From a checkpoint of a small mixture-of-experts model trained on Wikipedia.
Experts: 160 experts in each of 8 layers, 96 SwiGLU neurons an expert, 4 picks a token.
Training: a variant of Adam for the experts, 878M tokens, 6695 steps.
Below are experts of layer 3 (counted from 0) of a mixture-of-experts language model. Rows are named router (the router's row for the expert), gate (a neuron's input weights, with its number), up (a neuron's input weights, with its number), down (a neuron's output weights, with its number) and show model dimensions 240-279. Each number is 500 + 25 x the weight over its row's rms, rounded and kept within 0 to 999. Numbers have three digits each.
Before each expert's rows: "comes after" lists some tokens at least twice as common just before its tokens as in all text; "comes before" lists some tokens at least twice as common just after its tokens as in all text. This comes from a sample of Wikipedia text that the model never trained on. Tokens count by the router's weight.

# expert 12
comes after: " at", " of", " member", " in", " Height", " part"
comes before: " the", " University", " club", " National", " American", " United"
router:524506565488540459496519506459452515512503509488510506521502494508534505452516502521541504524502487475489469499469531492
gate0:473487493499506527507514519522503492444546503516483513571450502473492488516487508469503491482516483529457495450491460474
up0:501517541500468503482471501524505492467487485478534544476450519453495486498481461498528479468513495513505498492498482494
down0:469535498508466497469491514505533501488495498567529517471505491512539561512440476494507501482487477483473497523488511544
gate1:480498450550486552518454494485514467486495466498474498542480530458497505538524519481480496447486477528484484511548512479
up1:510531493503477499462488466491526523472512508495505498507533524528510476521483535503504483495506449488572503534492468461
down1:471455507496473482463509466509506499492520495475495497524520557462522441507508518511474487559537460497520512468515524476
gate2:498492497530514463530527447487519442476504521468496514446464482479485522497468505516474562458477528500521493485482487499
up2:513515519510508475478504452484504480450509535466505497478478471494499469488481468505469560466490523512553495530483493473
down2:525469497542497499440485498479534485493412494477448527475483499473499490474485496516509495518500518476527482489481512487
gate3:482540494508484483502492523489472543483450512512509534495503481492527497478517521530485520457495526552511508510511464497
up3:455529515500493459498519502498482470449455528507494510479490497488489511490477507521488558449532550535516530514494520526
down3:497476526512544518511474488513521484513495494457506501533474515501485500480506488479446500470508462491516482470524512483
gate4:482533507486548519502528519519514506496518527502534510521488457506498457509506512517510475499516476506456523513501589499
up4:520486486510490495467470478487508479525498488513481481496496510500521519456481511467511533453476534483554489510540511522
down4:519463488491522513490478485520489492528517509491475503512495502498519501490500500520476499544477504491490503459511498442
gate5:549490484532487505571514521538512520506564510518494516506490481508474497502512559453478543533513493512454481473453535510
up5:520506501517496455546507516509507531473503487502514514474505524509527473508504501469511516539491480486494491470479466518
down5:551471549513528524512514493495507540490517532494467508488470449484496488494515491489488527497520503521484492529482513466
gate6:447493512459463522504537503515470501499501458459499502506534528534497476518479481477500495484490470488530498502524480501
up6:475513548483477490486510547495494521526446501490504472505520505539508460512517501485472498503482470492538458521525489509
down6:508519518521524500505509521468456529506480493519509482493520498488538505446504474497506470516515504492513496510499466479
gate7:466540522491473504471500500520522533496515475487494513521493495490508508469491456502524507498503469456492464515532520535
up7:499531545535504473475494525500487555501495530486528515521480508506561474473514487518519543463505500469513476528506521505
down7:499502514473509488493522509489461531482528467522492524511524467505530480458520502509456506491499484478536479536546488517
gate8:477483494517483532467523515501501496466506519433500493444496510480491504516515490537509473469477491505526518510522465474
up8:468523486489495496504498524467490512518511501499459512454524485503503472497534551489482439484516489513491511487500479496
down8:485489486479519491497543524486449520477485507499446494488486462506491529539499504517546492521523523525504510490517495466
gate9:519444496519512502544501528493512538542528528486529516516544485564499525501469453470490487500484514500489536480530524479
up9:498477471526516485527514511431509501527496525502509486506520469522520528498522439488515461483523524538450461490510505459
down9:518500502517542526560503483507497442547479519509517485516475495533506517495480524487480458446476508471486516492464486523
gate10:552475482446524456534537533515469534464475504510499496495490495476510461488495491511498478531525498456504505462491453477
up10:457507525537495493482507468493477492507492530478473444517548440523492490466485452504483539492483541516497512528530531455
down10:521530520541505517519496474479489509528522510455491549535527499524486510495500552491448491488467503508501527503524500517
gate11:520510505529515439542527471497507470512530465505485484500487519514479510492473490524533504467530510530483500523450476502
up11:553484509497514497498520510475511535526525504538523518506478498504499535502469507497506536517528485508485510512466485459
down11:507495489500529489478529492488521488510512485514479528452489532485524543487466519513481533478525499507514519510488507495
gate12:474515531463469545556508502493493560488508523483499514477491499536551484480518519511488517469488488513577531519526491522
up12:508503513500512529481505476464478532505523548475516458563498514458519546517515499515503512506504514516463477517478491457
down12:493521514511452498490505501513509477463520490513484536486494477513509516526501557512496530476460475510491583510485521499
gate13:504470529436499485487466458499514505465505479484545501487483491479487549518470503530515491536513475546469462464452528528
up13:524545491522495486511507542488430472472450476452474482485486475481535472466512520545469477472490499491485557497497462478
down13:479518466510517454512530482516508483548447503414497480523482534446459486515520526506513466527521494462534483495513498476
gate14:520473511527536460490513513513514493509433488522496460498519504482511515485538485503481491483484525485503528481469454517
up14:506480515474475492463518487485470513485475495483446493469483491471493496489530463514466522499501517501526524486500466527
down14:487471479520515496521498500508478438519480481505477507480507548452496473522541478527501494491524529466473502504494466526
gate15:490489511509520525521502480477495474520510517533516486518482470521479491551543508504487521516465514445472486523463510482
up15:484487515517549545517489524491505517500493557539524493472490483497490484546533519514469534540459496475478497532473521493
down15:501532549509522501486471490508498476483518526544509524506511499548485490497464519476448448473499508548503511476499491510
gate16:522535497486518489498507545498493498497503496536508530465461481521492510541481466523485481527516478514546500531500491514
up16:475495509502509480484530528526522519489492531478503537478531529471488498529491494485521559531524478471492472463557499498
down16:523491510486497443466500491501503499501502488524505497515466525504528454539465504494504506517492523511487499482481452520
gate17:487495540456525487499501494551558551516492482561490493505478527485476473513486450486518492515509460450510475528454474563
up17:486518509512499492475502500452487461526502508466501507479496473544511459479550551490493528510454510505493516533530517483
down17:448505509503531529524524547469486542503504508442504502518495478527494512468543506484487499502459517536502522482516529490
gate18:502503495510518478526555476503537507455487524506487512549463512479488476521481473452494457518503515499495465458518467501
up18:519512506472484528509508447439500513564497496478535481504479532534496485469514472470494497518464496474483480526473475443
down18:491477492493508484473505497486484496505489523548475526520489488483491486507532498506509479487470495488547474464480460523
gate19:552433518482444538518492495497511547548500467493497504485524502515490492473446477508474491551513525493507552490536498477
up19:480485488495489524487488493461530522589526470503529502504526511489525515515482436543538505538511492489480545501505507444
down19:516487502490537503517475508513474510509515524539503525477481506475487505507450500525500503470503508498519497507509485547
gate20:507480490451460532497515520540529494540494469489489425519480507509499465478529505486506497493501475483509509512511517485
up20:526498512548514479487479513549475470490479505476530534513492506481496478425486540485511493516482504516485483506479482536
down20:494489489510535521522489510497519566454551516474524482470505495509512537471487503498503537496485480506520474503462526497
gate21:488509466511513482479515532527501513500491511496518512494487477482486476524502524471509448498528488491496486488544500558
up21:516558488529533460498481546519495530508474533500538538513498471501526462529542519465533490454506506528485477537541473538
down21:485489466442528505558469507482512534476507503507512506484520500562476485514449498531546518494521510498483523529494467496
gate22:481512500517497493496444494473446497470507516538521482515486502521510513490484475515502530497502472543505494561495514428
up22:479449473515548518487500542526492480501504490517516485476516507469534560498455544513464505530491448495464529513462534516
down22:473532542501516474514504494546461477524542496535525490508499530511514530497530495484521494494472521487486456507494498506
gate23:513517462532505516514489524509471481476571454512499547470510483452499528531483498492499470468524489536497488505512507480
up23:483478555453480480470543512494541509510497490482497500532503512519496445459537504481508512531490509484555502478509469495
down23:476506497484498540504526528515504518506488493474493484512531505490501451553507498502528531500480487514485491481530523519
gate24:525509519492478485506496515511540551523511469524493496471488552484467507542490495450463479499533480445532509490489514500
up24:500465468544504476513542480529467453504524508456497520497492468542534511499496513523532517463521554530504521501487518539
down24:484503562496512553516523532508479513547488503401513485494479517587446512459519522502492512504467506473485485523518504473
gate25:525468498495501475530518458491519507526469525525463519530519488469524504501494523505468508469488536444506555501499471562
up25:517457510475532486501476502508513451489523482527517535514483473527482520482503526533541539510485484502464498505495495477
down25:529468500507462517512476494513516504518532500476510513492504510512504474455509482520463500525473521530503479465481477489
gate26:478495444500471492501535465475499507530471500506511463509539485494492526488515490511492521496506451493537493517444508512
up26:541508494461487497497477447468483510498505486475533518481516495523485470518480531525524539534530481477518520512458526427
down26:493517511457520514485510489478494474478511529531487489508515483477529532461525443485539522486516472492498505466439523443
gate27:526461486490499504522494516486547510498536475516508494498510507493503489472490486497503503501516442485523449485479485480
up27:482489530505493514535515558504486492497526518468530504512497459507508504523539506517500447489528496516510514465503516540
down27:481507560543527461483526522507470533512500522472508461506530501535468501516522494473486474495495476493466482516515550522
gate28:463493499510527514509517487442501515537494507477498463541529568485517522480466527523483500485487518505511502485490542477
up28:488506507504532498498510503482510488502490478498514545495525489506507488505496530508509467480510466483572499515561515531
down28:523518534489520503486508495503474514471483526506455545501526452545505531498460499512495518469498505513507543487543518473
gate29:524510456493527482484522474482452533506480491470514491482528480501491523508487494535513502526520499491497491477474478491
up29:495472513497534516547529491537526446497557486501485496499521522505486503466502509505522493525531503484501498498509555498
down29:536495488449464500452517534481537524521510519502466525493476511493494506500565516476490503506480516493465532523466497508
gate30:511479526497525530483489522534480492501507496511482557462513499513485512480453521511500541502498539493489549502496438515
up30:549494543483502528509512509465443493504497536470550515478493515529499494505498503545527532462492550496498504511476465476
down30:482548509525522513496491511460515485478496467540490511512492499501490486503496492523455553463472493481511450517474471490
gate31:482530482454517461484505538471493457506496464465531476466474496488486504508543478521510476482516466486488512524511471496
up31:525510518478511523478494552525491445487495475506504506511502568422499476461485555478511516483491489486461495492532514492
down31:544505486481504489495462505468528461509524534510458545505482504517504522498449504522504494488505537479517537519527504490
gate32:470506499505501504432494486481519474489454500491497469572490518454499513504542489481557476481499515522484472524533535494
up32:509555485466514513563528507526457495487498489555524524491534520516525510512448509518509519528549507446525511519505547478
down32:532516506520491491498536464505510495521494523488474508471514486529455476460508518519506515524533510497518521540489514477

# expert 117
comes after: ".\n\n", " |\n\n", "\n\n", ").", ")\n\n", ").\n\n"
comes before: "==", "===", "The", "See", "S", "M"
router:503504486477500466525523525474497476502471513485521492500519552472478503457470470514456524473506464463456490500529501448
gate0:543512490492513511524533496525454526509498530527495490452517494480498498511507517487485467463510509475486447526509488479
up0:526516467504540514527519499504457489474456544514477494455521465478514489501482475468483478477505500508480430470495477489
down0:503511487507513493523485521501504542487539464541521527485521475449509483488494524496519443483492437483558459475533486506
gate1:538504481499507494494515506503522488507525502531532523523538486515495487544514506520484537493494528486452515462489480516
up1:462500483556537533511536482499532515497507499504479543475544520525499514543498460492467516491496536512474498486467493479
down1:520539494538497466510497461516523559543485452507499505556418469523516484545520535468525565534488521465472501489514516536
gate2:517479516506528473456465544498523503495516481495533526505515486528466511498484489550501510484487519482520557522535525503
up2:469529486513491469529497469477511538485457501554461450462495504491479493495459506492522452500494523498464458463499493530
down2:481510464513475520484506471525513482495482512503465520495473458529513496483485506466538546494517542500476507470486496463
gate3:535487509497509489503541451497469544487522531494461494409512519529523500533497488518491541508508473562481514482510501534
up3:471475517464484536480478550483524489504514509484538496532551463443503504505543491447430496490497518490492508516489471472
down3:529511495454496511499520515458504485556465499496519471489502505503499487543533477517504535509490507505496515521487507471
gate4:513492522490464496526517481506498484492507491478528507554525508491503492438540537484512514501507505458524486526501457504
up4:472488494461577466478498492478542470514502495539504506486441519504462527523465477545465492485489495500502510495502551474
down4:480502491502492537456476501537557489492464475464509506500489537484513521511477493510456549503507513527540529515508540517
gate5:483474518509499481468509448470534487500511491490553497487524495468517495567519554453490478511449496500512479546511529464
up5:461449492510536480512483467434572500501501491516517494482507491511521484547520528503491552462470475478498511534519498518
down5:507493492521533501515498461437505481474526480504490470503529512498455469493515513480510523504496489480518487460453472539
gate6:502542507493497501494523513459457470519557498529528476482496509475526479512503497544497474490496498512493476512500503497
up6:493463498482517490498555511458468530480489508522464515487488543536511553516491499510464566543541504479536545484479527546
down6:507488508469449546497469496471493447505482520513510496501532507489516518474475492505496532480450477513498522532483470493
gate7:476483456535500497501493492485503496524519490500531484458534449482548507476532481466511541513557489488487500512490470492
up7:504525481499527536514492545527466461499564488500489474528532495488505476479518495436523505486513478478522494490465489530
down7:504475537566504520487497480478518526472505495537525510502469519532503500517474495515484495410497502529490457492495494495
gate8:483507497442513530460478520483450458501519511512528546507516493510465503511545501498486509501509519494489515542521469506
up8:481546517450490554506495511469481497475530507516507484531512486470475486483523554458504485494493525481475489513531513505
down8:479474490514491475485525499556526593490526461522497499519492472497509514523519515484527503488508495518502457473513512489
gate9:520498519486533451500521530481525498512498520516578461485492498510454512483493473514535517497483495493501522493518510504
up9:555479476494536445495492513482500486453498498516575508475512498506460468488487475530497501466469458512483515494528479455
down9:496480515503551504490503511478502493491529555512509526498515526489540495503529502509466489547516523476523491516501498489
gate10:479526509519492532495497513499492528506523498522522507530451501528467485523524485467486510512503472446552485521478525496
up10:533494475487496523539474499516529519465521517540462523476506530465476488523465515511491502496477490510481497446500504498
down10:522486490513502554501503522492504476509498524484451483462502489498511515517491488554482475477554530508520483507502505470
gate11:502487453569544529518498546513499471492497462492534483512502471525474481507472473442441466500579493485531498494478480481
up11:498494519549540510511463493506509514493474488496510478480529459522513474511486472465473505514544481494552508508475500487
down11:480517533519511515531536505505505497463481530505502495505479546498505506526484488521469459475500496507510535518479529518
gate12:501500469551524510487542468524456507507507465455504524475511525536492502509508517529479560466524501516474500517515477503
up12:515513470547503509499528475534493508486470482460499513516494525544498479512503531516491541484507510523477492519499492490
down12:486509511514500481525462497540499534504527489534498512539508491502509543473518523468521470464499504476478469488537491522
gate13:510487500492459497506481517483505506496548533521500534510487493496506530506518556504480467497510508517520529506507479508
up13:508503483504550487518512457500479500500500484506469491496523484494482500470453470491483516493502503491465480505519506469
down13:480534509511466471468521463485477490488506498507541480494516496511526495564536504444518467522566546485494517485458441507
gate14:518489503447506470465445456514566521512460494518515456501462496487462483491495484534514439494485494495559519517493475514
up14:529539489472541492519464491505503496435469487493501501501495494503506442478477478524495470485483471499481498531530475469
down14:564501527503512470493466530497515502470480486480498468525500515544500500537461465521494469499484492460472464524475498508
gate15:498490537502528499504486487510489461523516501459481543472457521466518508497525492527508559485496520521483504503502537481
up15:518464504509505491494535544498465432538557515491520503503472506488461519501505489557483520482525512515492524490480541488
down15:498502492498513479483527523492464493511504492501546486497478519502476474482545504489481483465510484486513524528500496512
gate16:500519481542514523514500501510524499484500534478459446518520511475511481486518497552491492472495487458472485503521472552
up16:520490459466463480516521526483480476493477488514511507489499533545459506502486491509517501505523497495493505466527546511
down16:442516519526490478551500508484466457477494502481482524513476489501505534488528479506522497542496537477491488471489489470
gate17:479513457519510494536510479470543457484513523495503485497544487491510488466507487501511490529545485537485521463514486495
up17:515504519490473537490497518533465548531498485518495524509458518510458516527475507503484513478472522459492471539487498502
down17:515489474459517504473510514494484522563481500502523477500494458504465516500535520507531547502494528480518503487511478487
gate18:466499485545494507558500477468496485513553523482504485481557518523522500509475504477525483526494513499492508464493522500
up18:513503487507465520544497461486489495503510510470526490454523488525486468506488528557526479477494491494512489489500465488
down18:490496502528526553490498480520505461483494513479507510497460531521501501468470511488495479506510508499490501555514499501
gate19:507529534508469497459461488524537501490514551472457519521526531463520490507525529436495544493473506496532473500493458524
up19:529476481517507445458519492456480490508470518491531522484506497544478505494480474545471502479513480528511543516529539505
down19:494536481520524537464473502559493472493508508480511519463418495497490561502477505506542503517479494514526485485532468488
gate20:539520519503508510497497504478512470479468503508497531496477496445486481509538509516464478489461494505514475504480500515
up20:495533465515508492496444522540462491493527493502501495514530495488498503514516525470500499515508532506486457536484490525
down20:516463515486482496539481487461514496492506479538495492488527512507502466467482470475510484491501489509493446526495450502
gate21:500502477494495465501517496462546507513513513471466495518496498520532539500497473527486521524425506490509476452480509510
up21:507499489512501519514497533452526529498498493458427507515487505524524539513484527539504510498432478494528495467494542513
down21:513525501528496479528509498529489488494479496501498502499478522505515496496476487430495447507487482481511488513505508526
gate22:485535502549500507543519504492508482517482528497511512518499465532478500499506477486465513499486507451484523464515495503
up22:501503524457501511499542486496476455504522487459517490535509495534493489473465478512524490516540518490493486489517521489
down22:466488471469467541502556484478480447471543465519504460479501542488502493483542496469520498483460452491513487481461462532
gate23:481542504458525499498517498477521505497519527494463526543484476505484525511507517499455503537467536495514507504514504503
up23:528526486505482481476493505518530529506491522451495493478519555519510506455465477500490565475517510494514506504527467497
down23:472516532466486525498480518530486500524522476491485442493519503505502485497519494490510502502455464537535494538486543505
gate24:482533516483495499503478479524494484485495466519499515507444534501496519508497528448514529529560492465501504522480518508
up24:515463474530509507506484546474495515526508506500480491498520445511481464518517474555491487461497512512470487513528487495
down24:473466495528504535529519511508469515498479501466501513540493451534478491470512479521498502498526500527466477476487479524
gate25:486474481475474569495470529484482480538494519498470484568480517483489558498521502484484526520492483513491474515501483508
up25:491484489524518541501489502490459484468480477493516508503464494461511506485535502550486502456509487481485454536515468474
down25:513436491510526509509487516475476472480521503517499530478502497463498549465490530531513515516497499495493483512455499486
gate26:517493469478434492459478471554480514501487472486489493526472532550487508514456464496488501505451471536552502461466492492
up26:536499480484504473492481518516485498467503475502501504502483499509519458492480457512473488458458465477524477489511463447
down26:515521508515464513534504510478477479487498479521482494470478558519515479469523473492483481437477505508462487504493454524
gate27:553503520493468436472533514474533529528519513482497515530497515484498496512505555514518509475506511535520490513520499525
up27:541509494479510478476492534493553498500518472514484485521500504432483459527540519543524503470519474465470545478552476510
down27:501505493463519478550524457558533503486497505504498514513512519501506536518487533494512490482480482538516481482530481532
gate28:526521457521511459520499471506544506503481507508472463530495485523501519495468469494498476516509479513463491450485533518
up28:527538489470514447460541496469448520530516498541559526472488528524456491501543523454431496511518480504504501507483507483
down28:506497543478529487512496520484489484519487508467508507476543548503489500489508531525549487531550522527494556505492482451
gate29:518526531483494536472434528519517492523561528487506490473530507480467485545506485516521490453480490479541528560487457484
up29:500528474504526534508502497476488484509523515502494482469547514500505491524491470495483496463488460463490495502485427467
down29:495512543513501494500530483543485496496490493497505473503468530484529512502506541497524470487510505498492522479500494516
gate30:468472457524457498524490503489549465509525502517493499533534513472475514494515529444479515536520531507498517520524492534
up30:520535495487554494516510471491472523457453515471518513454492508518521459494489495516501479448513442480497481520484486484
down30:479496480488508470497529484515478528563475494482489518530469458482515492476503514496516546513515502434460485541528504500
gate31:448513514502495485504497502499481475525539517446527474509522477465559497460506472471489513480468522502496511518495522490
up31:483461453549512522516497494472448456465482465482495503505497513523524488473492502471500518493534522518471471496508463481
down31:522505503521480447517523480503509519526539508471492522498514465530506468519510512500542448506475536477504476506499489455
gate32:488525512491571436498483518488559506515539525527503498458533478458524479492538516476516543490513492506474507523479503542
up32:482510533472484527470501484504473531485513473473505525510486523508476509493499499456475488508495507495527526494497525442
down32:507501519484463482485488459540482537518502466468536492520501488489501509550501530503474488490490462519441519516515476459

# expert 157
comes after: ",", "R", "7", "1", "9", "3"
comes before: " ", " Label", " the", " a", " by", " Format"
router:521508498499524507512487515510530493478481494488472492530529488493547557492524502456535481534540548490483509502500465506
gate0:478510477523446504472493511477506539479509524472522502491526500491502491503554533499490512516509521490515467508478489528
up0:490512524481561528516504509495498481504491479494491491510508516523511508531456459512538508474515512493468528498517501488
down0:477471541461464501495494500502479492506549495459518512476509466477496472516456515485466472467511444535536515482513504474
gate1:525457479493501515482509481522511474456521459483495505511539534474488518490514469522530516507515449510516538482510501479
up1:495558483518508489511476492449500544523486515480500471472449451481507490500499513472470476494494528483474495478490520504
down1:568508509521505532484489512509492487489514508489545514491450481512494488511511547498526509462543516513506487530522516467
gate2:489510464511505470487534491500496464481492467434521504499515513530493499456461556480515481500543481508522500472478484541
up2:566480508475486507499452525476503503528490490473503522490526496506509530458497502466527465554502474479458513486509507491
down2:503478512530469485510557530508494466466458482475492466512541481484475519507526472542458491533481532533528523492496500501
gate3:519468536496553501450487497486464530531504488479479501496529535500523506485482491538563518485504472544494507511491513454
up3:460521471528466501555503491512512487451507489479499510495484454489491538511520487463428483516513516457543489489485490525
down3:519497502543476476491506482498504516527499495464544479505468480519512500484499549492481550530528479494489487533523493492
gate4:516503508439526483551521492528529462491500505567488464528468501502515487504492520497487518531495496528468495500500533501
up4:506525489460534490540511488483543478480501505556456435483477501483525495500508523513493485518488494532484503475508519491
down4:473508521461504518531516474511528483472483529510459496469528562523483492481471482503520442467501501524503501474509496510
gate5:475511522494513508459509535485514510517488509535521471458500512529490529574546496519511505519483508501480521526538497525
up5:455515489492535500495473518494540491509510528505510439453542485494516482546542491562495518510486536500496506515542523479
down5:478489495473483524528516521520550504507513527542455524445522510494477503500511512507541527477479518496517524499511486501
gate6:464507481496523526506502471491478482456514510504506470481496514499508525535520520547514487516521512478525468465491497513
up6:476469479523521464515542474528486482495554515527513453492504471461518536530503523510445502530513539462502514474454485455
down6:532500489522483467521502518503541489508499502546532494497550504471537493504514512540500503496534490516513518496471472515
gate7:470493510507523535492544472543471493519477526492492503506496504543515513490496525472475522515502468481520528514494508512
up7:476494503516516496526518490523480494526499500454470499510505517529544532463524482488471547497514501474501523534498480513
down7:452557532465485486532512508520483502486490508516456511480509484526495511531494496495470520486475517460492493526519518480
gate8:484534429481467508485444512521465541456487508465475518505514492504521517485493470473521563478542479508474502488486465505
up8:495480529503534500498517498507521449495475502489475480506510499493480485508555516529511515541487501521518479530491522483
down8:500506486503471502491504465461507537507487515484497475542539464509511465501514480523558507518426500521497464496480517500
gate9:474459541453524526493508477506515480478505526510519539523478491512519494526494501523516530498519526509484485520540481454
up9:507527484541509461514477468469507515487461497457519499499518531492502467470513502492566479486502451486520493490482491547
down9:477489485502522484545468509494472500463543500498484499487463489483474546470492498493495471471492494500464500471505508466
gate10:467497488505527499528532524487468484475507452493502463499488485446469508466490543507485508514492525506494503452493557491
up10:468508501495506477489513557498506518528536466491477474503503515490482484463484532491482518502479512523492483493482517473
down10:460490506483506520533509463535532514473494493513498479482483463487460487495487487500528452530456529500479509470516540486
gate11:492541480492504473552506484520499517473486489472478513493467489461534500478472513450490462506524426486508469507523484542
up11:489520496521501496531504518537473530444484488454473493494528526475529539485469502464501494548511477477521491510517476498
down11:480484506506472498508533512506520505465469519511471558476517504476528487476544515513486484487485510500488462504455505472
gate12:503475508543512497492502463549452513497502553519552505499516485471472518552521457486462532553490474552508489500542510479
up12:495481480522512483514528495508482481488489548482509487467497505476506537526528508536475515540510497499513504487543499483
down12:511485496497538484518535540446463506556471522496535513514512497496486522491514462488475496511498497504511519499533501511
gate13:486488480495527501527545507449508495451491462500461461507470493509479524474462463557508493460487517519525483517523555523
up13:522522510487465493487451487517501505558507537510508526510547496486513495523552535431509504535515489486462511482466436462
down13:517466505546481534527500490500467490509479491471493498513515496506505456535517525523489519538490445479512569491521511527
gate14:533492498496473536491454493482521522491499509486446510501485521532489498494517477457529493508500516496488482536500504538
up14:545482474517484480530478499491526496501533498465439494481540505492547489461542491510513514527521517461499516496517483534
down14:485525460468475469543505518481497498538522502513470516457486481509542461475542503493500450510482505512486514489404490511
gate15:468504534549478533497521484485447524493443509508552500523486537494513553558512468464519474509517475543435506483528540507
up15:496512463512521479529488530494502490464499490468485468500517501473538540504546507509504511508535517483484508483525480501
down15:539518476484522536492508477541475505568492538480485532500545537500493483523547496507477515499450498488537495471477456474
gate16:539524488453482521456513505469518503490465509478476513506479483519502463546536487512465483500507500478483488538494495484
up16:520505501509467459526492522449490480521474484494515461507524579538485524422495509527510498505509477513495505494520487503
down16:529462490467496523476496464494536476507492488516468523560506527513505508535503486496516521511478502526497537519516522521
gate17:493499473540518523507489477506499510471481473470485500490533500485510521503495523526505489534475508485512506465489521500
up17:520502519478483477493469502518489489510515528488491512492487474504501463499534472474486497467538498491485474543520457506
down17:543495470531473502519491485472446512541513524478507508517536449470506508541491510493490561501528446462516515508456455501
gate18:492530503516529521513500536544518483498481502504485505467470485470524503490488505501491487426498546456497520476552482529
up18:502545502502517517506495549510536492513489517480510475465490526460517524491511544509503501475492512453517499464523513494
down18:488495495500511559486491481534547506493494521508501517457462513478512551483508480482496505493525510491491457495494490495
gate19:517514517478488508485516519497526489514492508514496516492465492454464489496497495505456493487464501467559534517461508493
up19:540503479495501473529496539514531480477522501461483479505543493446526514472514516531489484512519505453524520463496480501
down19:502536552458515474509514437500566503483502508532484476502497539492500528471454507526506481466505528429507451503486469508
gate20:522536506512505524524463445482486517531540497490480499499513490474511482501538441497471500522513506482555497487497519491
up20:513516488502480512557479448460514515525557493490460483498520491478532496497556458517486494543509509469545501484495507470
down20:482461503525477502498519543507439476536489501463516469523496505508500484527548505485476465494526470490497492440510481494
gate21:528505490464479515502539539489540515512514499477461499449473466511506501496526530514466479459527515460495507494529516501
up21:439488490522517492522487460500459462477477481511544494567545507477497518495495450490527487550508495524496491510496471490
down21:518475521511469468477522502508497531484529499502502491541565529503483484490470489548498499502494498526523528484530450461
gate22:494512485487434495511481503485515532492478517488510503534466529473475499487454507503498462516502475521475484487533528477
up22:476482526520553529510512489493476465530516484493482496513536487534511546493491475539490531460506534493529526507471480459
down22:500480489508530496459467524518517504545515519516555461501508494507516528513470500464520532566520486506511513528512460477
gate23:499511464557522514495465514531472532490525493447539484510563504511511528499509476498483497523515513473539494435479503480
up23:561485489526545530461463501529502467504537518525551496509534504524510495511453487495509498478499566501538502495528513518
down23:535514518519451514486467474466491432511499498515509513488501555497529465510482466515454532453523484515515506523552450518
gate24:478488517516520521483491522568458476495489506509556504496534474482491529531501485502492472521490548500509526493520502466
up24:531463479481500499490491521503523509477481465514529496486480449470490547504475467519506478518492506510473515443521510480
down24:527479518501513470496478488523443456527538518510505499534498554505513495476518478486455520533498483520512482503479456512
gate25:535464520453463489481548518500477479478523496537532531496448475505467489488480507492487475498492461498479519489532496439
up25:545458472481496452515553528506499465492544484506528523485484441506517521459495538501506491524527477468473536468515469461
down25:538528505515541507525475469502507476461524503496497540491489528493452507505508454530515468487477475477441532463507480496
gate26:454510506540506493470496488513487554449497490448523486443512507487532514540537461562524531516546450535528446476506492501
up26:517481479490530496522507505481483428517493504530520501539493494485472499484470491528457519496476527467478509507476514479
down26:508488508522497473472530497497487490521502543492503501552495476504503512512476475518478509527496495440554539524482498530
gate27:481496513521531473512507521518491496474508496518525494506479507506508510511472573480508522527469543486499499508481529545
up27:502515473501512476540501522474501519463499501509474497501477487526530506504504531484500525497468506440493488517496502526
down27:480477535445500516533490492558541506463499501532493487439516543517482505498462496504534471476506523523484497509491521489
gate28:565501508468444477532469493469518472483516512511465453506544529503505463463521547501490498508458514493479487533524507506
up28:544472514465488487540491492498511471483503534526472488557527554523528486469510531487492520494478514485492502536518499515
down28:510485488463502495551496485530524512469501518509453488491522554537486508472475478521491467461509511518481479520486503517
gate29:515505490494496499474530518511495531520527533528504529475482445528492479541518503443458516481533521491471520467484496514
up29:574481470503456458509505524503526494483559469489468490491534479499520466472515484497504507481513505484482519463493511487
down29:482484493501509550543481506465464462528503493510453532438462504506523493485551552440549547516529490526481500487505506526
gate30:469541497547493515505511500495477518469536465507518461482467490469504511515514498501467466512482527512488517465522544469
up30:520468519452490463534529494493515471511481501499487518520477489558511447486519500500526515495515474513494472535498470520
down30:533490502512497499567492461490506539519533529511485514522533507510485503512466501489520541503515446494486520470494468517
gate31:442532503521498520495495507505462544478573495487511486500513452455510495514495439480480510501518496539488472470505471482
up31:507527510478506471480467482523523484500504493503476504505499493496521480470510453476547494456493477472521533558523461486
down31:504512540519487518529492517520522510461556484522482508531479480517522496531497499526495521486516511472436527492539496444
gate32:504497492477471543487502506502479499515478465489486496547496470540546497490505484484512487498472447487498484502474502479
up32:498487495523517488511509504483487503490525517461491513495502528449486514493477508503511491486535556501502530496528486471
down32:508556501556510478491524513505487497490497521467459440506575495463467484531518499534528482531464555505498493509544506489